From a checkpoint of a small mixture-of-experts model trained on Wikipedia.
Size: width 224, 21.1M parameters.
Experts: 24 experts in each of 12 layers, 64 SwiGLU neurons an expert.
Training: a variant of Muon for the experts, 343M tokens, 5236 steps.
Below are experts of layer 2 (counted from 0) of a mixture-of-experts language model. Rows are named router (the router's row for the expert), gate (a neuron's input weights, with its number), up (a neuron's input weights, with its number), down (a neuron's output weights, with its number) and show model dimensions 56-111. Each number is 500 + 50 x the weight over its row's rms, rounded and kept within 0 to 999. Numbers have three digits each.
Before each expert's rows: "raises" lists some tokens whose logits its average output raises strongly, later layers aside; "comes after" lists some tokens at least twice as common just before its tokens as in all text. This comes from a sample of Wikipedia text that the model never trained on. Tokens count by the router's weight.

# expert 18
raises: "uj", "han", "ets", "l", "ced", "ling"
comes after: " |", " F", " St", "f", " W", " P"
router:471454398585474542479493528441473521447569523484535529483471487468481527451473344498476558424563510495535553388443446610566491464378440460559483540432559533504382559376
gate4:574468500536498501337502450555474574458510497497466400549557444452514506486553417546508427458565505502497508488591424466528474465491548542479503463515519432552497485467
up4:501572497409539528570521610603514443529544465467432564529525582451478508467494541567511543430556476514547414520498462421516399486383479524456450528502496562507475504538
down4:521415537480518542457529447432493540435570490471420553492399472523502481437511555545537507506470490567582464477612457460578473464479431460494422521560454520431452469473
gate5:490550529504588541421480431559444562456532470462516461532491550553493459448561407539491514509515525531483545483471466504521569508526516551583529461437389539483519440547
up5:488509518484535398505528548482586502531560625540493539522447534456495605522583562576465515505467431574540505572585468434497484496461486478482452534558450399429476496452
down5:507426568511409537494462469607535509510564430553473447552477595521428501439529427508547492411479569572464537598484496521497388461488568521542478489480468530637490512536
gate6:541449439560459577473466464491485467534552451467466509462487512551529497585491446567468515498530515499585533466566424532498509532438412552585481455426600531391521473481
up6:438490508463473566392518560487471490549551556570457498619483532502497441437462527537536451474457455439492422509493544461440543507485549475597503479551502454462478416452
down6:481476466556516487602428493483522417442477540471511563478511511610636543464473523545432500551495426534496441564456474536559487529523543546483461507528559482432561523451
gate7:466545518601480554452469499534518427434449513459533524596420420531494514510482379504542537519539479542588543413499544504448529452527438440481521542425545500493481458363
up7:460496495495491502490511550520495441486537445481538502534506489451412510494575467581461475497509543505484574475457378547528514436471474432476526478463543510511476446501
down7:505516527539420502468417518466474436408478507425531558551381475519510413508521520524412528596441453567566481510409487492541558498459538531503478482519500611468518527556
gate8:499470450497501459529440421446484464419474469485586498546532502515564476452526478546502500527428508500628508505404396495519479481651485524452526605463518485495468500509
up8:471437470441498508519622433468508465427509524502463536433521487544478443585475478587507402523513520507488486557468509529470497543437448608600534467496491479628514611421
down8:450573452430550576461467599587612518496486612558510405529547446524586519460548535483552484505385452521485596441513534511457515507486422489559613491526485425515571493502
gate9:520539559422533607507584515535503510437548520487533464441499413515528500464492415526541477435495455489537614491607461498516470490422436424426418570508537494513550531498
up9:354540479525473555431541518462451479545530537487505605547567490543514493420437434485511556432565461421511514471493497507651510514441465580566538585527447531423538523437
down9:428460478489468558507533495457484442550455496551523552560546505474412504559468539546488521469469612481422501474493483525493493543617542470498541472413429564461630492570
gate10:583503442497560483490591424533473528483457466428461610520452488523570449528445497351457576408496491505481437468453557552590453496523429573534534394463446587557429492444
up10:460449519512513508465466576534550438467560479500510516463460451557479519486474539499548529493487435489467457609466564505491438476500494503434513491411579506474582483467
down10:583515415517502424479525599484524485450476588517605363487537446446461501452542582503542543472517436568515531547486564462456462505521527458391573491552449488572430444531
gate11:504456524518528447397577436432566545482471544557545466496439517510561477416517463562441519521560440478466485421515484492502497487433548467478466503477433529536510549492
up11:546453557522472482482526416531482461471503360582532470500517476460535496502443463550518480565534580529414523558344448479515507489422535557487434538471456501406464477439
down11:527601497523589516578524567498457537542579545528573491552518517494560469505519506552526536554509483530547646541451553563514514473520484479492541413458582554511505474513
gate12:567440463451526531520559484532480521402516566450567521563521494475504594570533492565472541486552520474454478476547505528435507524501454531478527547459466525496478487445
up12:458462474597584498602446576391457528521476485519470598526478523468550477535507504492491529557533536553545568512614462557529520544510544502484487551511554540371533530460
down12:542488464526481511569472540410499497481505489451480430424588484534500510511501513421475502478512572557460466515517536463530438419498431589547535557427443568523566542559
gate13:524518526488486484458492449449463463446606507604481568555428527532413498548514447466496620437596454526462537542530560519488508487535442392559502526445543529418494510438
up13:464513458478555493386492475449458514483485543461494494433410470574546467556532513427469537558536510526515556541502574497488479464529426527475465541559523535452572421553
down13:470559407395447431608537530426454377540470521545478452484505462465560483492453586591556545510469515499509490577472545528541494501552480550501520545514430442502415506539
gate14:524501456471492530417487414442471477456587525553536480497561572491408559436456485544556452481561580432472527479499430495482578544469480459508445472547539536549479446432
up14:441469460420469551431410572588577495461425516458404455484436535526502536555473509487479485460643544561568466542495519592447547599453474462499557575540478407480463514516
down14:509467444542490500581439510490465456488516421440575530566497427467484498565489399459448508484608509433547471481486482480450505545588436508456579485550478508462514489429
gate15:488501447535490552554572434444500531374580414468514482523523427479559510562531436528515563459553459528463591504584454548523445539398442561593455433420617521514473524486
up15:483490433491530551481544538522502505524497446478504443508388618487515530530577460529455527471498505535464529610529439461438460531495461534530431433404412494580414560567
down15:527593556491508564494457619528468562543480529525476456487478494471470416521472555545472454455441559580571551540461500437501515479419494618563439469539451591454476514529
gate16:446479452511494494480501449542464520509542561505419482480495434572476560448465594542521488504560539471544544474386458554465489533510507486490581488428527457440463478500
up16:435528455488464445527510519518501530592493537514565438417423541518507478524545466476503419413396523447548496490496504508542536459494518539481521499508492503370454549520
down16:504544511467539508522503521547475518407501398490555504474410477433563465402477458480413573536404527493487619476519480374476565464461516490500524449537527483524416568537
gate17:484564491530457526510502523550549479537495524440508433480530534497424532575597524485541539541490458582549654448464455489552537483481462418552476486449434559462486592510
up17:432481520488529562494454588579538540414514473529505477550555542455376498590423519499525602614531459485538555503512573530457468612494547507499468466520499473425534504436
down17:498631531427449515462468439480575507592444494582472509481506608528504514472498534499508472428415483525375474489598416532493553409535596477502478459441519445487473575554
gate18:422469494528605483514499504348476513527489438409491477524515534497559538625499370512461514493533527451566496572538556622474462538491556512462493550540513471461478566371
up18:511472583454528502411544389488500467494507541464564465433525523467495475412477550570576544495569448382473534484495468527439508504425480537509532421377501565443430493449
down18:489571448533472552491462493549488550459497498522440546481508518480479480572422535461435484514503582510533594505545592408470549420497491479465520537531436539550533447444
gate19:528499465527525446630535452504509507400478537444476511472491443542584510447530485421503592583521566479552577455480482544445465510528451489560522574460548569463526474487
up19:510510533503563481453533462429547480485501441452596511405504506471446425540459524500488567439449506524477581561670538418524607515509542453510520416425494517493443519609
down19:481455565483546522551410564537479509519470520476660472545500396519518467481605498479454433458505595500537511545485405473550567523434532551492508432480533477469471512513
gate20:350431521481424444457515561456495569487512506458497418479484501466467507495536452451627541464470438432498547441377492479575534434539391410419554548484523509518423505511
up20:497497508517572444597513604546537588538458555420563472565566502517449482473512530512531433504419515504519449485444515413465516487403604435465469560531451586539446565492
down20:505530499491410462444521532484543467398437500551408425574538523540431507473536531469513485551444431484554494514500529486495447397435515496630520441481428557574419547543
gate21:536554411535490570547446510456513493444548503521584521458515493504614551510503450533536528430512421538525558427613486514589463477447414538471454527378495530529364536480
up21:425447477501478448511460498525413573597554536545492535484533596538531557567506504553553446540435547444517457484472463516443467511554445547529462486467467414569556562542
down21:504509542506502601432535461556516489614515581484407541523513566507417482514360511471440546440498499471513488523501559491553436481517484470513488533508515535507485531636
gate22:516544462618561498435550480511485498499541388422515543450454510408427528453498484494409459426499466474542469477592467556502476487473489526522466501514452539507491466564
up22:443458441424491452479598595516550470492550590621413497550521514517546475506552464555572600538423458493513520518501474387519518448480528507443448530486512460408481518439
down22:513445442507598519457566569499492495485600502483444466509510516487453485529499492527613586556384520496536462447446472489502542470437510446460411530522586429541420549534
gate23:512491464510538427500494568455530498482540540411477492508451492483518461585525463568522453404510502497466504427511596479482511488541466490547524555448578495476511523428
up23:570450547448460620507478473526500542551495598547450537608544426485503476536476463480434408594555516507502459506387521538585509423610454471494505482506568472457472516507
down23:459450521468499517437519421588630427445516530466482597484510454566481526422596578467428630543554514522561571536601537500533488496465539529491563516437484441481539492430
gate24:508503467495522502417466509560425465407480540472465514475446465415518535501492483592439489441431485507525505523563570561510532461478543516567491493380560555492497465471
up24:466516571442544535537575473499429471498520516546578632502437555399476467508399584466510444547546500504557408485545512482481378598542533384459565548396478435438524421563
down24:440555494500520503530518531442485498588516536463536516519448510582481450534433519484534542447541497607486502576462397456520468516483644532499577516532461427468522492496
gate25:549506400495459472532436495544506571460495495561551545501454480534483525448492465604520530487546500404476501539547436533525530518517432586494538513514458512491441540480
up25:465518481482467429481543399436539469483392590534522440374497488416542459433535470457500516473452452461488399476459506537532533560532482498408479495518562499403466440591
down25:505531556589420435557551443477525451439487594507499449495498511536473527506541518440531511510472458493469549473507488540522489486443511441485453477478572523498515506506
gate26:506463532566526467435507543528506481492530492461521514528550510546428479464480565519497521489488609515519503467511497484533566517445444514606527536461448478428419536516
up26:511476512520407449534472521505451497507494477541533511651482436394523547631482469398490472533481523552410536623519489595498473451454506457443455508615405429504490584427
down26:558502553589538485519494512543490495581591565489621555575420475498493451564485457505543504443582533546510492510435452505509498559408477524505598518487501527468517464542
gate27:500455460413529532433500481557572565352419562464492504541435413482506500533483517404541530560432424492520533473447478566444471497484555447476521479415490456501498481558
up27:535520460468503471542456434482478560550526464527470525515532529529509478461546391526420444546512496533516550419453447533453483515548530515561565435457423402411489376461
down27:460579523536510486506501541540616563532486421452495457515565509529503533498520608479464493487526442381463509549531497550520486607468553536487479545517475511442474500505

# expert 1
raises: "ari", "iers", "ets", "ly", "ies", "ass"
comes after: "\n", "|", "M", "In", " In", " M"
router:455545555512471469407448578481465574480612514505507590518526440485448575441453470485426524496558554500475429468491529582492450521496551513512500572553515512413561537595
gate4:439448515431521383452428541495534445480536536505597525547529513579470599517515575509521472387492491489464416574460482486514491533466530485498477551517463560427609528445
up4:551445506528462465579461515495480568534416548585585558382529561453476503512506482507495533569466454563503547472492465530513554470476465461418482593505523470580558495376
down4:507459435470461547504508520476499534598569540472467460558458570521476483545477537521517490464508571615432455539570452537475576520522395423490483577385439502526490537387
gate5:528464535569473475394511386518441490499484532517494491520410466511495507506527582444442526574394487461491497543518383483594535496467420572479535485578547438460612530544
up5:492474458508476440517629417503505546450458617423614514469525577427480521371493539557542433465411522453371519573454610586513460386548567429484406525522566490495449572555
down5:472567472574503517444452452444559482467512443487541607508540506426495538571448462501439472486534515482473500415471462514520515483479457490487423512478538509495521529411
gate6:475575577402555590464564529473620521505496485396474514570541489512507533560470515535443586482527485414553455506479509534549524592511552456488540468523487507455492524439
up6:500507565575502484479497394417411601420517543500530493605523470526388473536423500519456528497488622501504520521548496559442505499498570534478532383466516512548481428456
down6:459480507521465485470580541476446621548379429464539460536555518430440439443434477549491560473381456608563512478497497473466471494422382516615486494463529491638498508513
gate7:510445483413506471515537490532539470514368496539527561449448409502544484523564472565542524520498491497544415448568549504682466427564495536547486429400569578400482504467
up7:522555538527500543464531524452417462439465494449526435437546499427530524405480371533488430462513491547611438535445496455607511491558509537551597487536486481614445548435
down7:537519501437462485541438406531559599440495470524446494462484477597495400523485536496488564558559542549445537488544564577472497491499465586511534524499497551527511495374
gate8:511508441523506523366417597530505555396548580603518492401518501542468497499491509434476530539568493615611373535513470511519494579506538444470541539565500609471502403488
up8:406445542483496499554572512463614512531558557551544517460578534512478570547361494420627475455502531401561436435512579475467483501550541505446555507499523464463434562474
down8:474512425488573494547530434540567509473528418397504510483422585477485418514504488614469574453539415521520505466549533491513527435465571492507447529528584495445474487500
gate9:569434444500479444431452468393426500545494502548618460520454462511513503584521450530486498481588440467541445582508514517451531591357476491483536495482463566455529595564
up9:492437530506469491465513488539553411579451497611561583490496498471496412469507561553457475440372500468571418453474497497505406458582609512527495500578485502478447509595
down9:397535504558475507564465528484490480492483502395504516579513526414484512488547416489464470443488499515446476497408521578646541519557518470585415549482485501526561436488
gate10:565588474476509571424487550394465499512497484500535425449566480573472573463512538414465508516456588439422545516561431499528577507430541475514510474469517471442566547465
up10:497503621538499463548450496432539566508506492552524435538415511437471502417531473493415441506565501457513485448453577411538448512524370481589570519477444616496484464491
down10:452432485569499493458490460448491478445542429455572434393573474483596532451499535551422527523517535436452433602556516501490500508427525446515496553588477501423570523446
gate11:437517535500420441514495582483508581570498528543443487515525520541442559475489443526537429505616530504552469465470486532521520514516565377619533502537501449490514550446
up11:580500426518427502475406517524443464390498569443592493447493451449461532542450544426516504499474455467515522566469487506443569506549398560479576515530476498615486436465
down11:468451458548527526524473551529483513481510487490563525452486520466494458427521513475566506481646439525452512505542531483501535517516552526507486554527521458505461506475
gate12:558557494553559443506498490600471428467452494478558411594534507434458506387496550481463396498602493460528584511485493459441545477554501592530578509483510483429526398537
up12:473474480484576470509495480406534501530505444510445523565527468435543520390504475516608525444502501505428499499537546504446506558560547476564519545538580405435488466485
down12:450526477442479603435533530473557477457425591506583597499544521564493468333527527538531507485452494520459577545471514497542528510524509516470498453553506506579448485495
gate13:395400537536490467461456552527591515571416551563509473489515490507542573441442563494447434411469587527515438454515537528581517452477544542520482592480433500430508439493
up13:413540444547531600401531499486520492459569552490499498441485441519469434617424494552456520474561519433511498512370502501529504459512546513451537524525474532528501527515
down13:366493490431547518576507531534496477501554497491447478584472463531542553459521450525517528506464543561476531521595511422619520496437490521393475579510531581489444558383
gate14:527451495507436436531438515455468490508431474520384421466533414481505569467502581648517509485509502511440527462475521474577460438516468551575583498487546380442489515451
up14:401584514438512551436468599474580507533541536544444419431492605456412484446525498595467541490391417507616514459602448568396488516472520453546446494477480482449480523517
down14:525446439544595493497561490519485498503502494484441482516543465562606473478572502481506523467437525538501547414505509479495522427505548463548484461551485568524523520446
gate15:445546520525515489430507577564376526464524495555557539524415520426445496526393530549474438444537552451552552553494530450468456520490559543522458535537538524463531478460
up15:551488519513482433639512547454482506411512473586513542508472475530436498531481576369557542520497496522490507477546408495560516460439509371471453462559526482531510516530
down15:525467549439523408524508443527564552572476493629514406521493533614483500515510500577478475494465473552449472496406554576521533517482583482600521575532538489543586607603
gate16:425468474398442565588395402522428576443484485492536550483443445457461417473461502492436433392540470475486482527565504538518442535537529457471523569435468500466542419493
up16:566478520457380493471441560488478421591478508546534448371467430491504516513514693511604514534566522505483580470397503512536500463489565451435524533429490564471478504426
down16:510490451533542473443542537444547467505555473573508485537487552490456491548462528502575582530393534509481467580407516601562536527466403421493427518526566410567422497500
gate17:429452513519478491474475595479451545434533474541406572565450541555499568540482455444546584534591612457488500493573508412532500479506557436577597445547427505385586430520
up17:490523423456496397617488534532544484437460572521541517497510589582440432506601522510415435664450536520528478472490493458560562551495482624462467544456511497380457523573
down17:545529496508576424470379511522495456482451475474524552485447452475512378510464497478506505466510422614480449683550471420465592587519485471525467513406528547484446524534
gate18:468440505468562389540562480597522414521537570540518501589474458549509538451512519465420585448485509458462525521528558529497481479419551507440447533534531450511552510395
up18:450538465470527442443620439577566550513470461432542485536553480543517507414492422525470480567404481635504619497574449534451505504473494522486615537445532446476517529530
down18:519504438460540511488445497459492544425581469603469449476557541545515437580580485460534560473493607515511554474461503463504531446565531477497577491526466470497574563520
gate19:588433467499507508502497554486512510560590449538533517491537480666474443466479465617374590523483494459450472516620495509453475473530540419532538509528511466553570523514
up19:565473609492504541539423556515467464525451500565480492578497514431452501531513452473520518531511477506473537451417442474428546452527504549487471453466492508491552468471
down19:483454533480475518528520539572480489538523544474497479542599553565436603488504485508578505525426512547576483557527436489433529488510443419594477523526571445547433456535
gate20:590582579510570462446562457531462472449482502565454489559557495496534559529536450502501531511486505488519549523524525469489557511495554504454405434501485524466497482541
up20:520565447491510500671509477501496439429535478536482454455513448467548478483451556495475512564589408437484574464434450556491481594510458562533493488532543545655538634497
down20:528556552523546533433442539554509581508409542550515495540433475491486486478468464416519514399469520570482517508484506433443557583513461490491553464548568481554427455576
gate21:568576531507472484465550496476504518453504455485485444429510443463487486556427549518431522526497497461629424522507518507521488472582491451530467563493473510506521434485
up21:435436444591500489483394499475511576389565577450504507493593538448539533544463512434495458472522493496493489512432455518559467497462528428532537454501410468429555512588
down21:428533481530514533573545559563446543511510598459513543477544526423487570485492479561529544570606451501510452515435522590567559506579456445495416561632553542510525489467
gate22:494455530482566481516559498464513511481474544525459461565441433523452620486540445528509471515486561552523550471499492512543541461470481357541515548414488620428455472584
up22:507541489497495496548514545463533551492437438480508475551468436582477513417606523471436557404499465451567590463451475450482478476490490404509540512507474574470528516480
down22:531541513487460492496464545493508517408441483515579507496485507483455468515499522521465626537572535518569502495462491522527468568457418530600462524483557492495410513471
gate23:461542518481481397622411499422412430550457415512560480453564475486467536460419530490502551485538476481461447414554477558527476521505521462470480605499475419514591535558
up23:500497442461530514502474448432512563479506407463468547486420507477504542520538571495589515414522464462502502422538530508450447509514518536485543470456490630468368474469
down23:559499517552569428444525517489491478479474446523538537503491509530530500480548550421513454425576411503484574519389453500402506539421576506388613566544510478564523431535
gate24:475523485425477539396527497596484503470547501529531514394501484445538467464544522467459506495403414562498539506429490524519550437476533516534470585422425493499472499485
up24:456471459448475424541455504475494580452441543462518526501603451512537498522433548492516515490551435550532491485478438479513543561509531480497418514449507390563521479459
down24:531450475553493474410505515533480500541484553419537511480476485452525550475494532481512509459445487498452463569545447479504539542508312495442534540536484523514458477472
gate25:469435468469456549506553447488453520495533532545634474525579422424505479438498458458431439589541519546417490394548456411423409505491566571527520542446522479489465518512
up25:482447512510556419582514458585465514421451541549546509417436497486453380371518544521480528525518467482483543512488436504565530454521563539516507576474489550565468566466
down25:486484481498544490486480487522465475443487518493500495460500440422481565463493546496461509537544469509475492476400457488518592518493488459543481620545461430552586528513
gate26:534512500583539442469393510475493450445516474533387553497520447442473573427550438481529502564519530514511514438518437485504556521497472431421556517473537513452531522529
up26:428582506509509500457455511457520542564525560429516499523529517446493508624451527495456506539567481511531592542527556478501493507508598577444509370485471526334493422551
down26:550493452477544416474413520528384455468486435524556452516449426429414524523458517455479507502502499489534482403580410444498542486537398558462521556467523480450588490480
gate27:437530509500536457363558502431541526540515494508543458522428371482494554373491516390488487407501468480544460487504483455466450547530553529528510547442576503501581530458
up27:521462496529484541495501402496559536435498606526452485576495452561563574459527394452511563498503533470485580553504523530524476563435499406540449534555507477405518521470
down27:453462563486479492530417487464501434475502516495542452521444426509533568503493472429497519518423513469523599543558503554559490442468566495546545463523542561453537511496

# expert 13
raises: "uj", "ures", "amb", "ara"
comes after: " |", "|", " C", " T", " c", " as"
router:425420485509575464439506462530510552485538504429575553487427544522450521536461480543552574484478518477500390497481481558516429485483571493480451520419555475453511638472
gate4:532446433432506487472575492619548527391484528629561462593501521480475534524487477561478469486483517491541479514534424527500432427518527513475577447451543458458542420453
up4:530465456531507492454504607473453515395520524485556466444468406464538537467503454592496422518468522506605449416556527527467432449566510474542416452542398535439495475509
down4:615500491493484464462467571539473493450501509562455530531462465541553428517488510466526514455465486540529539549495385342503541539542533496491468517507493549563484494510
gate5:467388457561544507521470454528449551436477421450500563456428557564467504496548563487507484461573477536324473452554537511521486472438478474592564385482429446478529377450
up5:512517462535452530524519473564497561475463478415500495475431448564525481518541394460535479420548564404440451502511627592471514523560466563450465371493506557524447578541
down5:468512506388562536590474428470497543538521452455580438480477578492501435526465468548347532524566569445480502490535533555512519540489430511492589494521499522453537479513
gate6:523543491476520479526432521407437556519513472497531608477488494564433546447475508490365495447531429445494458515546585587512534539605534505541489496525476522515597518496
up6:526560545574472461479460419411464521505532423504554571548555555555446483467493437525482474388519497475441503573531583506460457527566483417524596525526464509530463446535
down6:503573495518495519544468468484486507507442480496552559483537488493542459462498484496440417369639497486531531470613587491465487556513514591470611491526432576483569490504
gate7:513544533521604449464508400605374525445545517487487548535469549494461581539475433463530592459548445633596446495516475463579458540504413436458573502463543531480500526499
up7:396480478570511454459562389582498485504527546550579572517446456631504454544544466482535548463575390508526547484576474541513457481440459538496511453557569459547460550577
down7:491474531549533536430486466579486589531592489558502592465394521500550528496478490515576521485554474510494494403488508443531545458462462455435508557468588542507521509519
gate8:440498432433590489462440505495474553511452472526512548389533442530539479544590541538488473507401560483474420503471441491456526513421552550424466559443515480455555454590
up8:518530461564504529399553519555523463471612477489501502416476493580511590468489490564444591418502446528446512493447549461450510556461495451464387535503434395492527537423
down8:496473531561483562428585414493496498508467501489640575545434508577568464571474544503480536474486482481501506507577479488495530518493483455536557615521527536417568563494
gate9:492504518445525500523553507497437501549538478403510467512429500539456452505506394500520492464380498502444535508494517474443570537556493511427466495516464488490558496419
up9:529509502540445551552542620451524472486408512497443442498503517571462528426443413454424504516431379453544379500515547587597520493533530499469544556442392444424553539475
down9:494511527370478474492464495412590383499575534511513589535609545576464555524494472468490498453551517530437592476515532514472671535532474490469616513476404543541507573554
gate10:578492471620500469426480436512511564445573469445605473519519548451436552444562530486543480473507466389559382512473495544531444486487537480488512511562569464430448511486
up10:553610469542538539511517532457509444520521497487452486429541560545477543482462504446507563421568536515553473483506442434399524487496518534526535514522432483513569530521
down10:590453561439561498532573521510510448494451426505560447512489526546483471546514514497549532474508513422601403517509543552451531426512536516407558577524510453576499506403
gate11:528500540462564554482433514427418571496478530468485478445501512514517545615429502440496499546561596510494569604563475435530540469402419430500487461470534494567526463414
up11:486526483547513459493548562448482484531412522514512480402587498497529569438490548492575484543494460487479454499408552461569572422512495503463551445497483468436475432496
down11:580527512476526493500520468547447475562374493498464478536497517451419505502476567498505532500488559400459462429342398472483443478496428586530502505507581472555493430518
gate12:533516581425465524370422508540521513484528548490474589400477583562490408589544557530543499423541496497535483489538523471515470513474500485535459442519486485488496437478
up12:559534493499492529485465504597546529602481436419420482606456464431528478529559621565565507485458479489538366565447514450469486580571592478616548464422454508574407439524
down12:405501439477423493557482478532491543527543535539436548486512566488613509526528578613560529656523462487497485473489624483514528464559503602506487550539486504478433492440
gate13:450499479483579565546508540519536511532543469399658482541437494447536516552503423562546524495495449544484499507535463494522566521428479587522431426520537485439517479474
up13:553464537567572481489525378484393451453499473494451463546584497546565599487560495433462501474513564556461516569551606559537520487505518513484411512530494463538450537555
down13:484479584503513534432532492517409412542448525490491419543539459575443517530422548505500511544525556472482465543462581514524559559497496396552523528468517510558508404514
gate14:429514499464495585462533579519530468565540513414480476432429477557568540471509501492590538480486511512436431574602591513555457475504505422536452528494443457540606582466
up14:541489571572566442476378531504488448395539424516483454536485543455516405499442455552453538514587506538538452512447425446464538513479536520505432472513506527456553413565
down14:532581493511428434521503587452547440486558476502483517474490485432409476551492467482402465450527533453459465445517569455624554490539525526558541460469527542504549481557
gate15:486388420377574453332560526529497485461469511502587601527502501444557497552467487530530453421561474526474562568537481499468530508517534464516545423481546520561467463535
up15:515481498397471486526577443465441553486560491527474530496512506499397514406492481509489499493552531580419485436490488499450485357561497518497583412588457537567434478524
down15:493520587515536500488489439512562506514459407527493564525535475511494429525522472440581509557415490436509472412427501497493434470513524492584497616438436413513424484604
gate16:551429438537479454518464613515557542487549518420535501466514510534510463566509555591507474414425546480583514512511420523444454480500553565525478531504547418544439654468
up16:467499502492503471465520482547450528513472510582443424568557472493595582398510542455526559544465511473527502500527634483520510535541520532463469464528471494550505551563
down16:454489502486463503456554536542477539427460456484484363531435487394537581402478523448539582504370436485538444596460613557595476500455437385526523518572437440487465479488
gate17:519460498489569460396510442489439518549397569430592438531472493402435416529521556488498556413521578429414445543561498455447547585534586476524448523437473472568547463495
up17:468439510526475450530561489401486516550529530523483470566499525491440525451486545445560447499564528441378478474487433418489485436420598401430494519434609465407460509527
down17:505556560567521560484539401547487526623395560511466468555528507549452454519582487477502499519429577554418438505502522487470529474518574345465456442555531417525484484501
gate18:485456401454590514522370482468490549510436451481538551444464584451486527541481527474491577441521403464526428439518556476540456553485424474467538556416457457371514546441
up18:457519475444451443466495490494591494542477427467491476535511533530521449610445354535543473512435527539483462473503537408478675479499466511447542485548488489481465543407
down18:512473453413423556633563539554535486447538474502529525415453541464594467523432504572462514594459534462439515508523517529506433438516371484466379433512451533482497531464
gate19:426425493542528477499577539440549438437538443494461515536474495497517493453532486500543462488546509481441444500481507532535590462496489418530576474446454486439582469474
up19:474491435547533436418539570506511527525539528512486460516413492456473566560567517549498490404487590543478466552421452447582589478464545463572456523490364445484463505501
down19:462503461484576473511499408566525496576488479520422450518486522471491549518549476491510516502421581452492415580594561437471561494454448390538447434508482510493422536513
gate20:413522508518486485451383461522479452488442534406523569595437548508509472613440498566520523410469477573493454427474560378493554477570583634477429466408461526420542571541
up20:506560457458485460523379469464468478496479409370564487536505501458495461503470559558475593532472492522496469475504541511540531438518599509556522456499560539423507415566
down20:587479453456496388476474509465539481483486461456459561486425526532502410468498469512407604512451434425462389447461532508519488443520579420529403352567481471415485523531
gate21:499502528519507493450474389450502476459518490453403444521566463575525511509507508518491484482514466484564507530432527509544459460484451593563472564563461467481499587432
up21:440465540470543469544505488594484549452445451517513418526453490530522496560558459558593570537557502414477486525508482501486503436525549493483406454520513493481484476516
down21:527542443519489521474468525487524485476383536563516514502537536576539451510499551493427531564450480487459513471472502446488454399438517557570523428555466440526528499477
gate22:476519476542558475506459544556479601503479549506514496509501500520445551466488562458471586522410405442496494442464485480493585449447585572564488478468430492590539677429
up22:515512583497533522499555590430464458493435565517499413544501537521471550504522540411523510521486542509468545537473546522451484555505484474561472489432480537545446597534
down22:424493486486446630426457527518514516405455591503444449484527505527533551530527574480467472516456497460525464525502453585492486449431572587611488479508411441461520562401
gate23:491521555439537467516483494473543458415513469533561400519568551587526552546425526484542480479544487472530448507468568536472467486462525457430523619480513497475447467379
up23:583546494460551475477462509557489490469481502546454586483394505497358436504583407508441437496475530550484450524594520478530566491520505476388566508591516507524594456512
down23:427507535497584511562506557521452516502485489576519513507427556494477507493563436499520418442510498543462528551451463405475652542542425534507545467507499484460502464526
gate24:433518587485436493454476483508458484537474479473557471460472597555395376391424502559514404493415456435447479406516504533548451467539528457476506497558497455507451516508
up24:517463500467426503569500617513505506425495474507497517492559507500545502448547494530454509531530508544414483491459635498482406450519392406545520538503458520419474469380
down24:551465425577576441528530555515475512458526549487387493444575517472488515580562549536538450531505540529455548611527497512423472499525413416542438514465595501461594464526
gate25:463518468502552439514477488456458516501494448506560481481590530422500519482489529538529614469427547481480414316568494518593526532508503610481561557530583415523514444369
up25:502553536513508527505472585553530498510414518473426474479510572484516528465376454549470472466513526545477471470491542434559529512586505467527455469542503602533379509396
down25:455506525576519562476400487543611409469453492419443517427583454451527506497483424544468596506442500517502506534607458461498551464403437398535500513504377494452486455448
gate26:565460417524579521487496523568451513483613503414552468475521544495408527687483466563531488499430417482519451421561481532553499561482517420520497549511422514492444519456
up26:547478603490402416531483554516458501487468436442441402558575457417429567501521534420483425530575372597516426530454592546534490412486562492542590502488503429492483466523
down26:518501515432499459481508510514552476483479427550440476533552488389510534482514450565466482454428449435494406581430538457434412495498548427507555499462522524598475525566
gate27:481618536558481440545463499473533578484518626520514545468487534481509509570552527539512505469518526508457488474418564473575454560435487498494507528531440532453558446498
up27:562439516506536450468580538591549514427497487525517553436499528477489439464459526500385455548442454410431390450490566413592529532445488586472432428533471464504450427527
down27:511450567429527521527478527474428498444455439426474527547529531471428481430467445447411456580461569569590438562515522494554456533484568631528402497549478550541454470542